config.yaml
n_layer: 12
d_model: 192
n_experts: 32
experts_per_token: 6
d_expert: 32
d_shared_expert: 0
activation: "swiglu"
moe_layers: [0, 1, 2, 3, 4, 5, 6, 7, 8, 9, 10, 11]
router_score: "softmax"
normalize_top_k: false
routed_scale: 2.31
balance_loss: 0.000202
balance_bias: true
init_std_router: 0.0355
lr_router: 0.00249
n_head: 9
n_kv_head: 9
head_dim: 32
vocab_size: 8192
norm: "rmsnorm"
norm_place: "pre"
norm_eps: 1e-05
positions: "rope"
rope_base: 10000.0
rope_fraction: 0.75
qk_norm: false
attn_scale: 0.177
tie_embeddings: false
parallel_block: false
init: "normal"
init_std_qkv: 0.0609
init_std_o: 0.0
init_std_up: 0.0609
init_std_down: 0.0
optimizer: "soap_variant"
lr: 0.00689
lr_mult_o: 0.632
beta1: 0.95
beta2: 0.98
lr_head: 0.0123
grad_clip: 1.0
warmup_steps: 200
schedule: "wsd"
decay_fraction: 0.48
decay_shape: "pow"
final_lr_fraction: 0.02
batch_tokens: 65536
seq_len: 1024
doc_mask: false
train_tokens: 357300000
steps: 5452
dataset: "wikipedia_en"
Below are experts of layer 8 (counted from 0) of a mixture-of-experts language model. Rows are named down (a neuron's output weights, with its number) and show model dimensions 0-191. Each number is 500 + 25 x the weight over its row's rms, rounded and kept within 0 to 999. Numbers have three digits each.
Before each expert's rows: "raises" lists some tokens whose logits its average output raises strongly, later layers aside. This comes from a sample of Wikipedia text that the model never trained on.

# expert 2
raises: "ly", "ry", "s", "d", "ed", "f"
down0:507492475461483509466484499504530486478465534539513520484508495518499504515520531516488507535472501484499513484506503513531481454474492546472496476527489513491479493505472485490510536528463473498510476439502520510470467526454506502489521561531507513463527489528501475498473499475498497487540518535504525438453515534502521491478493519505466486503506497497552489519515491526476493545485483487437486513470502516527516443453466507542523514517457485531565441550468516460485523498527485496469510503506492505537496504498494512502539450521481532467500511525505479519467495502473475517
down1:461498537502541463519502515510526469524537483523504491513515472518473525484504521475504478506505454503566507520499490528506531515565540529513480519478465497502517458522538471570477505478522469516502477499462531525536463451511511484486497502493502501509545503504511509480491502539509502536511511492532519526469504461495512471477498433533464498460462518482499501494510465474540483473492477506506494544524501512459527481519537464481501473479545508484513514515465445504507510481493536514489512518518506518506539528509477497471516538528517469471490492531471487533458506488506473532
down2:534478475529472489500537457470513504526493492494512458467511520516488510477499450512500486490459508484493534490525522485488507517481525526497552490457502501500509496473540485485503526509535514516523473469464509483516516525500466479531487477475492475488511538472499490495473507481535520482459479484492486496520509500478506508516512530514501476497496509506513511489568481507457547439476557550524525429508552500434542462526542539511466486490498530469509496501519522524491496503479521535498535497497513511447513528518506532529528465505531514495543460513519509479504508463466511506
down3:520501555517523499530466512509438488477508496511509499481509484515488497511485469465518475497478481493475472450517535512552556470499518556526515511478493509493443459492492534503558514491493486489503537458529482492470515511490493534503494513485507523486473537458498504512481499480475509543468466550508516488474480510491498516502515538522509458548483476575510477481501528512497536483473489503539480487478494482498499495467538506495523515518548528533504522497494522503507460495497542539464442495472473527519498507476511490488518498470531488521533512475489450498505505472505533537
down4:519512498472548465497516508489543492470524523486472523470488504520516516449493524504515502451506479516471498535495494509500492477530479485498523453456485487466494477492517517542506481519530502498494522490505480526519524507530474536518476483495497480526506508486463493516558516443452520480543488456512492522513493539487543505471508513454537498508494479484515418474500487511507460506491518482510517499529516498483491562504520514507525459482501478539496464528494454509522544501494474547433553494468497481541530503533511501448482537496497489509496484510488523518522481494505464494
down5:509509492500526487495515547503478491505495504470522494467507464520442446510469514530500532519494527493434478510476520474509503498545501536475482505475503515535472490524491471508522491520506507420470514514485481548504510478530511508490475504519490463499496505462519524485504478482479539523512459525517511550520491479445484514505487450492539479477475535493503555498491469530460426477519495477526513509470512499522529462511482500496497504509481492478492467476524521501500514517522533454500484495504503503498481510476439464518486518546506485546490491487476429515461489504517508513
down6:483518484519508529541554495482516505537510455498508509524478504502550508508548513506498540543534531507489499507511533486491490503515488436485506471493550526497492510487538517486445513510496463511508469506522537478504516503477480506516513542469480480498523493494520497454487518477465500548481506487515495520469522523523468508532524514490506447487506527473433505477512513496529474477526480482490473476524486483491476512494519522463495421489490504476483522474468536512510498519491508454518532499561501465473521556504566482490515464490496502539497503480475466519477538501490514522
down7:491487521468508524473526471468482470510442486492520530484506510511451474510461483530483504524470506526471482506527496542504496507495457486484521525510493528489510522470524536482499539492500507511466462514500504530526495487490464562459497482475490453491547484475510508469448477473500532491471524496517483497540529485479516542481438498512512500536486503469465531546532459502499526518496527466438470475494504525533506483466503493549516529500474501470485479476464501516507504516487509509430531510516504461520424490467482500535488503506536483525480512499477498502507489502502501491
down8:503530528482454527487474484525521496518458503490496513508482539489480506478510483514508480488542530508532494530524535476492495496496496506545459510527557480502474474523512450501500485476557526495463485509480481464497507506505526500465492530564565501542488564471507476490475542511548472454483535472468512462498533547505463516493531501498464533521499531524547486487516495528481506487499537510491477505501486540515512514530509459508522472508491453502474511463523544529475484498512538474464499495498473464518528484506481497516511480536516522505473480515510499478495503520505494544
down9:503500530466475471460511507471490513529512455460537490521473476512516502488509522465468479512492511480504515521484526496489479497497577446450496514495504520516502511529479495469521461529511522516483521520542486494507529495499493492482491475474515481457526544521494511451517478548523492504464528480492500544527488487542457498525487483502519483459552459501544528488512530509494497504482550477477540528504462457485462553505545538489484518516516477484488502477444473479476472522512493463513485490544495500509494482483520508528477504506504483485483485494453521499501509485537546462

# expert 22
raises: "er", "ers", "ar", "ci", "es", "is"
down0:536547481475508518512477502517522454459519535503501510494503543514497510474465531547458503505471538482503478463524482495495514464487511530495457472514548532489487517516525511561525479554501495511532522479475502491471481517497540512526535570528486509499482534495499475463505509516487561524506490482490531510551534481461484515472470499495522537534469483508502510516518492461489486496487484479537500522527502558511520465463526498503471468523505509509496502510497490530513524484465519444496545526508492500508520497542464464542476525520495510490540483476487521517492501538485501491
down1:471499467495537548465504491470536503477487540504482529505505500486507504502481526492527459530524527493550499523470478530489507503480512441504470499557450509475526523499451462483490467503475509501516494539458537518454499519504486495483475496469510530467498483506517517498530507474525512522474480489509551496553488484539570458491482524446450505479489523489513530512464509534518475482543500539497485515521487473495466484512531550497493491496440515507501478491486487466534499485475486527483530499506511495465488521509523477485487517520527510468513519503540512514499496467474529537
down2:542504454494536559511492472475493506492551474476468491442483478500538477511507495506538490470514536451464496516517517475515503511478510537497503517510539547456493493530475486518495461544491489472503461450548533533458511494486510478434483482534505537532530491489503527530513499489491470490510504507458504498486548478493461475474481489503509493507521501520485494500519521492475472523476485465479469480515487455529487494477512493515503543497498489496525466471472520449508522476531530467499483497491485526514472517541487493501486507473556543504507525464457529543485495497499496508
down3:494496478545501494518486478502469471511474529513525513502548449525501535463532475554513528520506514466488468468501488568523510483515546550502472502498508493546527498516529487544468459470517485460497480498510449478524476486478506516468492508499483474501500473494483482502517468545500484466489522505498494527500504495492512509499508507530496466472484478461488481464508505499501502513495476491490505533495489566469473540513460488531473459504559496511512500527462478528495546501477495553491515516486491531513437469534519504522496515522482498503516534506513473504494539566494454511
down4:494539472476456511486498478497479494493510507519467501478508475484487482513501476489515485522511494511478520501471471499549548477493491548521465444514490462473501473473513501473504516427516500450503542512508529530548519481495491578501494500471511493491546482512523504463514479471518495519493506489503504487499483519489472531492493510491437484494479481479511510486480540468533488480515487476515477494580465515463560491479519522516467522527534489494524512490520491483500535528452495499454504499487446476504497461505518498524471515477510520458491498441471480537511469510498490518
down5:491520464513514495504515495528520472490480515477482534483529457527480494458539486496547513509457501514515535509456544488506485520470521491450525491491482496511520525478506506460502486512515492477487494506518511480514500530527483462495511452492479468494515513548516513508536475471496542505476543499450530508508499574493509494481497524508508510493481514488471503506525519497447521460518492482501507490488492533428511503485494469534455475493501531454491475530493524518469453494491452472476464562484542521490484508472477476502484478537471548488525466488522481544505495524537527483
down6:522520518455507488502484501538448513493537497460544521487523569518463490500500491557491484491456507484485422458493498502505490495511531475519470486473495505475473496518499519504450513503484476505511489468524509531494508501496514498477546490459480519483522504494469501463530490494446531478493490506443518505435481463482484482514490536475487500497524494498486500450479494520514506515524502506500467533489517506511515507461504509542490506473541484485491461510502449492500506479499531500454516503482453542493489514448489521541494522473426486488501513487471510488449524510481528486
down7:481509524523519486488514465517482485504506482482495508495505490527510451536501485504537510496506521508432490506498489462480525500502477492532520530491494488542519488501439538460509484524480538500474468506504490488561462497533553493465453485475517545486486490498482486504529464532480499452517525476458486547506504497504516486512494492441510473494450509563489437498508490494488484522498503479523544511552457497502496466505457513455489512530497495519544517500496466488492513515506463475469508489479516483508462456511513510479491483502509502541480473460470530508510468505472507445
down8:540506526506480503433475491474502485463468440500538489540480479490516551490525523471505525469516521533524488505506485493496476482518503481478449481483504504507497519509490471472496487517536548515513519499505464462464481549493524515537470499497484514490475529517509478502503505464528505462457508475507508496473498514538516477510460507514491481493460485544487505506508537438512480482488536508526488531435489488522474502499497513511454500496486497500492539540519499509503474478470522497535456535541520451488432476470513469507488480426509511520475510494491503510467492486486470508
down9:513494505476477484507560454539478491542565518461523463474523497482529477488487483547457481536457540518448528533503499495477524491519494523502535480489530505505503506472508512533526505469529488475496503469497494450517527503486504533499493465485540499503542503514490500496510487518480494493493497531476521499482497489468498475502537468485469506533479468508509491517550433524493526521503498498469501525520509527465533466536482510510489516519533498473507523517517467476530507506496507488455510510495518544491518525491477531486455475516505481470416555470466510496526529525486477505

# expert 15
raises: "re", "ing", "ul", "ula", "it", "ma"
down0:491515491527482469533484500534481504487510469505491523494541473488491553501539500524494509501502450534508477498456480491476493488500524525467486509512536508502517502516509517533441494503461476497459501492525503521527459532488522488473493465490563473472528500473520506446472514475512519502475539457499520487462473486534464524549518494514487506493519501454492519541513502501515480537515501526499530503497504480495494524535484503495495496519524501480474527516537493521484535439501537427483537504529421451478520510518486488522500450497515501492460464469482482519487520510531520521
down1:501563481491488469479481468538504502486490457482474526549484492492511487477501455524537478509524469476515473504492507490480472496491459508483523496510510507498518443511486452487530534512502512478488480545529512454509479485487476511542493449432510495501474477515511481482515508465523498515526522460499479492491533545482532466508476531486464538490512514487521487537525457460469508530532516527500519540477525481489483496459509485468503495490440513501519499508474499490510482470493555497532509509500472514496492480530529509476528455553504497481484487449496500476502527503562509456
down2:514571458520552541531547465535468482511405514460493431447500474524511474434480488495554486495496469511491522494520505482518514530494486509484520509496501511483478509477508511504544504527480504501528467508479480517512520481511529477457480497488474466516497579449516525479520507489483487504527490506519524499521489490484511539487525485511474460493491526477509516497515499538502501501476530487468471503492493476518513494480513500489506509521475481480483457523506537491487476498484505514469495481487472489460480483529514465520497476502533489488496510526461456514472524543479517494
down3:500474529477531469502462515523529549484518477526504469504505523555538531491518487531524511479511457498512512470503506439469528538455484491528502522505516521467486500530500471468476542504533473496472480518517512476478505535524535469478500534525489491519531491521523509450504528504503519463493531506530512482512513490465494483535524564497481501499508485482511490529511477485458461486472513494519492469460516519513527486468445461438493521509484519493495476511499514519495477516484492479516489492468485551465502499460505517474491473465491507471565460497529499482468509495442525516
down4:505491476503520484489530561509463481458515532499483447501495498516501481500518510520475488489463548526483499484509493446443543522517492517478541489488488546538478509470471490545482499514575518510508506513540481511483476478474499461509514495493501516560518541503489493469510533519502488545484537514494495559496514482483489463483486498564504510487508562463497482506482518468504502496515489495514475487540462528534544500476512521493493495460470522491511553528529507531525529486496488468515492443474489524513499477476496470487495485477503523479500510477521485487486493484544526524
down5:430493509529487494504534507472532497484506503479518535482501498499491508519487535514478517508468467496489523469497493460519493476529459487574475492496513474488525470486471511507504473515471500474508478476486476536486506459461486499518517513474495478466523494513502461479509491475533482495474482507484564473524478530493493475472502537469480446515483491497475477462514505508513537457527500503536511470550508542503518488552517525545492519472509461482522487532502461570496506483507523524449514484489471470467531469489489446480472454497470505471502469490542483509509521506520520500
down6:496514510534501472488509530493494527536544475518484514525496530470484564494481492529531476518496518529464498490548470512471498508463557517537497551521433533507502494479501484518495500454496511519501464502445502514477491477462485519438508472530511526478535483467492531518510520535492539510511518468464484484473491484509465538500516525500501519535502508453490501515490446512471472486505538505469507490516492513434517463477497512496516471488523462500509544514488471502513477520509517455548470480491498515492471488509478524524469519503571527516479500526517522490499508475487506501
down7:432537480522516528486529529503518477559479495473458461504510509503519492515508467454471476513511465517458472530510502498493490469511489516501482485523526536499485506483484478496513518478438490500502558537479497485488496476503524474566510496462500494542476546516511513502497483531539450493500540480511494509530478468508501488436539486540520476487484515523463474464487497473452547486490496515510479485468468491518465510520518483501501487528493499522524523503505515508488503514466546464527496477509532505492499483505503527493503487517520538492536505495456587500480510469492479480
down8:519541459457514526476517515509426482506464549504501498485525460507525492501519517493508486527483518504492511504497505498494512517508526502505529495482502467522474482499511538537506482486549524529490485519524500505515501521559471493497497444563479491504483511508465493496527565534476477476488511541514480476456552485478489537484488535526468523535525526534481496487508497488519489536527509509497507465503512488511501503505480495456487455513498510565550470487453499519480500465514517512538470517499563551504486480465503536485523506503499509516456469525511464526475473529491494501
down9:546478469503517501502465518493490513462495507506500492455524491499513441502503525513536482491506462495434497501504534501512468483505478503485476501518509480515483470524485522518514489532506458511503508508460499540488505495487454479543482450497561444492499444518529481519525531525488421495471506465511484501545509511523529511499491514507500521569480470496481467494478481527497497499505473481479548540493470493477501500450525551459480502461546507525476505545526479503488518505531468503486512504528487505503514456507483533502505514515475513540473504506490490500538517545465501488

# expert 3
raises: "1", "2", "d", "3", "aged"
down0:513529506455473491496538517506457486490508469453499526482471501486484473486482494485509518506516527471448494493494480497476537499487540476468503478505489494482528482520490503521486487426499484507522532469488524502501434512498471462492508534479529473512492442474483454519538487494496513482529430509483487524515514486469506479486517470534531481516508468524498507488490470470481510508503529496534512526480515475520525522472497525516469523512530474481517450505529468563513525504511513502489520459423472441525490518524479475497500505512487501471503487490514478470426489500501507471
down1:487577504504503481514490486533488538523510482490516492459478497463503528472530464500467491453494511527509514475504488465476463527530518472549502532545473483480483485523527492500504512441484507541535504498492524453526531537511513515507523485484484451490422512507535505495510525511497490504504458491487507504510496506476501569495515458490472528478517494511563489525541539448527495498491529491491507456490512488489479520506508487472476505490532532498493559513538516504508515478492497531508527508530490476496492542484502554505501531501511461498478453504530507501538523517529486522
down2:483495484515489498558512512476459558544508463497496501497492507510525487504525510496505461536512510511537481498478458496490450475502521516501510499505464487477467519539516481476523481496500464513482484519498473485545530501488495530467545499509495510507537522496504497463521492488518491542474505502567513466530478493495470536482519478494526554488485466504495491501546506517466471499554501522548541524508560501491529459487528474514512492507498512477519531508524476542495495491516494511505511511513499569532532463473519552465495495454497466494499509496501466565462505493495449495
down3:510513534485485492490478518466509527498454476469482512529449483519546520483557458476493549476487513516503510472482498502503498542522522472511485504555507537484532503521527543477544486482529536458485460510506495529478492528545514479533495524499504494489486504513505489465468501473522496508520506486505501508468510546479465531456508482522510522461559534518506510469508526512489478443514511483476466539492525464491490509531462511520486489508458452513509503525460528476477485476475500506525520516503474477498503487448499490471520488487498483499503509471548512499514433543544471501
down4:495490514471483526498514529488526530492528484530505482467498520494482498485442486575484468494453490517504500472505495490483470480568515515485497504487499491488527556533485472535503477463519526521467483467486524492485506518532516463532492500473478485450426460515536488437508536493518499463505487476517525534505496467461517477476505457484509499451537474492530485472539476527532512496481507522477483494490539521507530500478513519492455488521510472500488502539481526518466487504489478504500450486479505507534500462536498493483501541482469460483505528490526493465519497491497498544
down5:491538509532504478484528486509534463501511527495516521497534549502482499491564530470472496469499472503494506522503468506544496476518505532483470493449472482485434518464507547489489484483470468509532535480569477490549519510498484504534506522524469490522511523493464483476496497480476498510513516485519454519504503482516504529486469522521497518505481523494500492508494548515511519534508515476463491494547524521510528491494480486559483508463490492530494501488549507547510493502516534525490531477457508493530453516520459502489455484512480498443513465502499514515415519502505523485
down6:492485530489493471529530527505503501474538490483504490535477524514478495486506523515458491492492536495480519468474497491482500524490525494516475502532484485481551535505522482494477499485469478473501516512507520488544471502460540539498504471493534534508510523503528536488457470485533488487504487553457466507476487511501517457470457522489511483540499503448491527535460516522500546524502531525456520484467462511519540469526501489494493469484488518548489524482504418490529464495466490479531512536511514534495485519508454507496485517497474494531499449444529517461509456514469484495
down7:488500522499507523511479495486491507548515476467516527488499513457501486544505521500528505496534480497509516510459504500480427509463477455492509465471500481499470510527487483469502483515505494509501483468512502497507499484508519489542513442495483492474503501516521490513511497527473492505489505494444480505514541508529485460445480505486499509487394486490529507525521518481524511497537543500510527486431479529480477536504478534500493482515514476475508550452536509502514495526545502487511497538506442504473507447546499520495476536507491482489498430500487498493550488491535521497
down8:513529507500486456516513549463504480516434469529506494521511503484519536493478473489473508485472506508496485513487532483491494491548481503484512475517510483506541502561486520470509509450545477520501483508490484506511493506497486475519495483473506477481486487500525448528479499482517485441466493520487534524497514511499461482497461509485522535492499480540527485446510511495487474473465542523495472498481500466480505516512513458514494489565497438519525562522475464456495525522465503491495473460484502512466480494519533506465516519437487483479529473512506481452564494482512503518
down9:492505503460511468540490493467483495533459500493495527456522476508492518498511490481500502503504508485460538478477489468499531484514514504453503498505520513504525509492481509482473492532494489489509535530482501479507461507517470441497504498484498505486518488520490532507515541468521440540458490488533524514463497520485472500486480491456563540485490486492449487471501541477529543477501512468498532518454496463481442518468502503488499521515445492433471513471513496492535500521509511511508537481497522436490488481447432506521474486495481500462527499526549494500521547483496518509

# expert 8
raises: "able", "ing", ";", "t"
down0:459451499482455478500477534506519466493502525523489486509478517498524482510514482504488511487566442508500453493499481539508517447516475499513517489500473466495530497494496531539519540501498488470453508520466505462473485491530463527476501514528508461512542451496519495472518486518522487485532531544501482461523504471545486498504481530511515474508540515494543500472468472479511489511495500545464515456505507532486486515522513532526506457509535528504507483534496543491473495464495542510471505442528501510499437494482505493507487471529531499511464455497537519526471531474495484522
down1:448460500532552520481511483500525522519476492514480501541511479549525517495503466468501502428469465475470471519521492502469511527528480508495486494496497508512499500545480478519500504506462443476504550509486482495472516498502513466525464509511460514491476539486508483443516478496487462494506518508490537533479524495482501462461497475522505514561507528528496516506456545478519513478515473507476492510473513452535494485500507495529555474512468560522460484535494539494515484518495450491507512497537527473539482497476522507496485523515483545474448496491522521484485512508518528511
down2:499485534465555505512506504464478496502501528514528478501501509508504529526507497530486501518493503508454434510516567533499507506522495460499483499489490504523526495505492485477543459528476473506495470491514509515485526531487502465498494485517520497517456502509507509513465485536530519453516501520459509555514522478560496497469505520493540484437509514491517534493496471504509478519496495499512468475519515476474496530478549491481526480517513486489483474502541444487508474563486464488525466545503509500480501556444438544515479462496470483516445481507491532527517498493511484513
down3:471443500549503507487506527468517523497465506516468532554493486470528541539512506489493520495495501449515516478513509483501544554471516499508524496504505499527499478522501513504489505508488509528452498491523449464529515488507548448523496481495453498525527508505472469505479525483519515485532524473528446478514512486459476496517509507540451508473568517488480471537477547510521527541495449489547512563490505508489519481475534516521515478483485489499494511455498515544535525519475492491537482470486496488488499490517499483524485486480532471526521482496489482506535459526516473499
down4:502506499481508523500521469487484482499500511484514527526489476468543519522482496549486522480508446507467465483516507517502482507457511505526515470520534502497485473553458503546533532491430516501506470492496535492500478500499531504512466507505499510518480510457492514488514539527512500512507531514506521503480494513487499436518468499507471468468543498488491486495504481535475499561478492527482490576491508450477480438535469518466507467496487507550551510499527507477484505517530545478484521536451503486459506505536484477489499488512486532474532535470508533451529490497520520487
down5:508473532551512523465476518494550480488523480555472528537497498481517460491507523491489507541501521468463483530483510505516519478530483484475535498483489467497497511538495500532468477469476534528498484485482458499441465500505501502479510510507518508487561472503452527523512517504542549491498512462529512482478510497498530501496484488492505499494555517443481468512481495540518527509495475519529475512509513558496482506447461546517480514454480509495482448485453462482522532520467479510480518525484487497510482493501490490460496519489462518489512485523542474460493521527512508550
down6:485511515522464497484473513549476500497565524536483498511481497518513486519548505493472507491483472549506536486497473526510471425518501540493472474533518491468482488517492536539482545531474470502540524475484501448511472485485467518550527504519524502473453519504474502496473505479492494508479507494495491522491540519479471496492537487526507519502459425500545536478542515488507526504493475494477531503510495525520502479525526469462430522497532508520487490522511465524477499478530527522483526468518525512517524500498483511460480469545524482495458498500509496501516473485464499529
down7:502511451478475511553466498533483497462555494493547509537491560495476489471523488530479504481497511513539487492480505503446479520441488507530472519487487503484498531474519519463458516464512502490507476512513508489493528484501567536506484520484493515501539504502536512488496557524484498501456491497475497473509501483536505499485499561533486484507471455493512485517505558481526479480500490500494495480523493560496562526487477518531480511490502459508534519495502501500476508505490564505522488521507470472495492514508502524519504445474539489479525485512539518496498543524457464530
down8:524455525514499514470517510496456510504519534558490447524480480491464499543524476461535482529497484524468494504502497510503494529462487488512506544492491505487482463501482434510494522457511498514515478473469465484525494523459491496513521503493489534529552491501490506520508527520511474481440503526544483520527492494510516473513502489554530488509492515505477462510475489478464502522478534475477526545541468546471532460507464539478473543459492510520475504516505506513502529483482537525462470482491433483503483486505465518459542480483498483502495511519510546498508492469531497518
down9:518510484474491494500438508498498486537465482504539520521497472534484447531457578439487505490502515498498478494515490499473528551528442489516501460485523489461520553509478480474572488542484525512510500539507462492492517492474502503469438491499484495523502531468494494485478512502469438513498492465490500507494488490512509518513518501491525501486473531497466526502516505517521480492516486531507505501506476475490494452494505515494490497515469467477495515432524515512466503513492473520465488511515539486543500509502552476486469508484426461500477529502520505499494516471527511512

# expert 30
raises: "?", "2", "claim"
down0:491524554512550474505468503504492510482470446493524524512472523509533517520461532490467525476479494512501495530481534481531495555501536503509509504538529512536490553476501464502536495510485513496556503488469503518525505515498512520506518504482514548528480497517491511509479491507501470476530544498511517506509495472471480523487547537499520478485518499523521524491536523466500510514541505468499463479478497520475495541533543524511489516495473494500467533524506522496504484484503565497510482470469526476468462486518486551486509480546506513498480520510469501535544431439540542511
down1:526493524543524513546517538507513532469514490486483498528507490488502510487526509507476549481486479502534486560548484505504552484532509452475484466503476468504491498510510475505495505485500526508477527545507502490496450508528530493503505513456504534503498506485519525507524527483517468514521502501500506502552465496516510452487496537553479501465519505495507494478504492486488447478489497507501555490484555528527463458543461492471504553528539520520500501507497470499502478500499468474522540506533446520449547490478501500495502499522521506486520470478497502463418491501483528464
down2:485501486547466515496484501509604468497556486499531545476497485504525538450514491513489502498449480511515496497485541481465506503524512491504515503514493486506517487535505480533528488557465501525514502497490512490496462527485498487473481472540491495456477490518511504502472520502488541504513506528551514528522478505509469514520494551507497510535511537471495518488491516477462484452460540549505507516506472501515513521497490511494492512526486534526493495490525480484527481542471513536470479491517462488522488491483564455507437503476480494506508504503471467502561517497517516553
down3:512497519510486544484487510467502494502493487495523492521455503470556512459474494500549532473528482512506449497465508506500534534481504504510461515458530474514470473443482492557494510485490538493489454507508536492495439474500579524460504489505511534471523498543497501475515509520499523502493516506473526502517484518496471543540553527491466483506529515506503463488459479478512513520519513508526535478541504528562500547474542528481475500516502474468476497546501495477517468516474474466482484479512503478533496514499500493512503497519528479502514503525500544475467518529511506468
down4:472463513514509489519483484483492503466486514532497477513510519536469465513502504499481533484489469471519535539510498452462518493472460501474506488529518487546484509533548515483523508515496491440520485454491510501513487503534450434520480538514470498502489535495515529491552453531480472527494505465511534540444515495499476475486471477464515491533520420516536476463479527490510487521520535509513515472495514479500475513484473489520495513526501490489502500508480515506493471496498493523525492546494463509525481520436492474540510530464483480484498539528456511485497536525494526513
down5:503487463504524517478499500487468486523494483511557452520481522484491481470517538527430499491522502509485443507511505497489509477534491499499492457472479506481465474523522513505520458550498484511471473492477465518524469502512508498453526522497521475494501521509516521488506470516475490490496495494507450519509534535482468479509508485483492558518471504508514488577492486484527484493499473532576506513520489541541501502500512445475463556484517572508478492507469487527460503499489493546539554502474506467524456492506497508521489497498535504520508491472467497531485501485493485487
down6:488485519526478525452479517499516480493502525484514481521510473491489486505519476528508500540468506524539472460492548485454520499515471449495535465520513479503483486556460521525506514505506501484481490505482549483451513486512460526492507503489528510511547478491454468491520525530515481521497530490478501493501481521497501495491469489492446480509487503516488527487480478519528483506518475506514503509508504494495468508499495483505526517525491456469527479490499492499506515473522510483501446530501499507515555537499551475546481513499522479503548514530513530467641504530511523513
down7:529485492480507476527524529512519453524504455486539510479525531490519510471516546501484462515483514534476501533533500553510461515490503462495478506486552503462510493458532492474467468503499455479515503500530514512466516527513513508499423498492481496506506504491479466524439502510517529511502507452509526501514514532454492498496503500491563507442541530538480499510479516514511475500475487488502513503486524545512471453470465487506494537521530489495499506480475477532506525513495532502494481535473467510552505523521456437532507479494515502500483497544467492488460538494502487518
down8:492529523490519510536500485532487510459544477523498485473554527526512490497522523513530506457468490507518502514510502517503508470477513518527488500456516496536509478467471550482514474505536540500508537523499532557514514509487526472497540495527505502496499448512506525481498423513494505510474498460494518459512495498496503451492534488516491519484543469450488492518475492469518480547498523507503490531474490438531496457503513523472486492521500526489493508556504472472484466490540473521491483527480472462509557555492508482518513561475505496531447488513503484476516483486485511521
down9:465550472486462511514470475479520481500542510542498481520554521522516555464480485489501459489492482534496502491540505506540473476504494519495496513498542515476480455470496484487491475497501493515511493537511518475524459503466478482477504492471490501523510506528500479487537497496511490463497517498514477483527522479525526497556461483496470485547494510523495482538541500444508451505510494497478469500534521502533527477475487570492562496528522477493459531472524532484513498492506494511475510560553465490519514474465516517503509470509525509513520456522475469496463485473475529536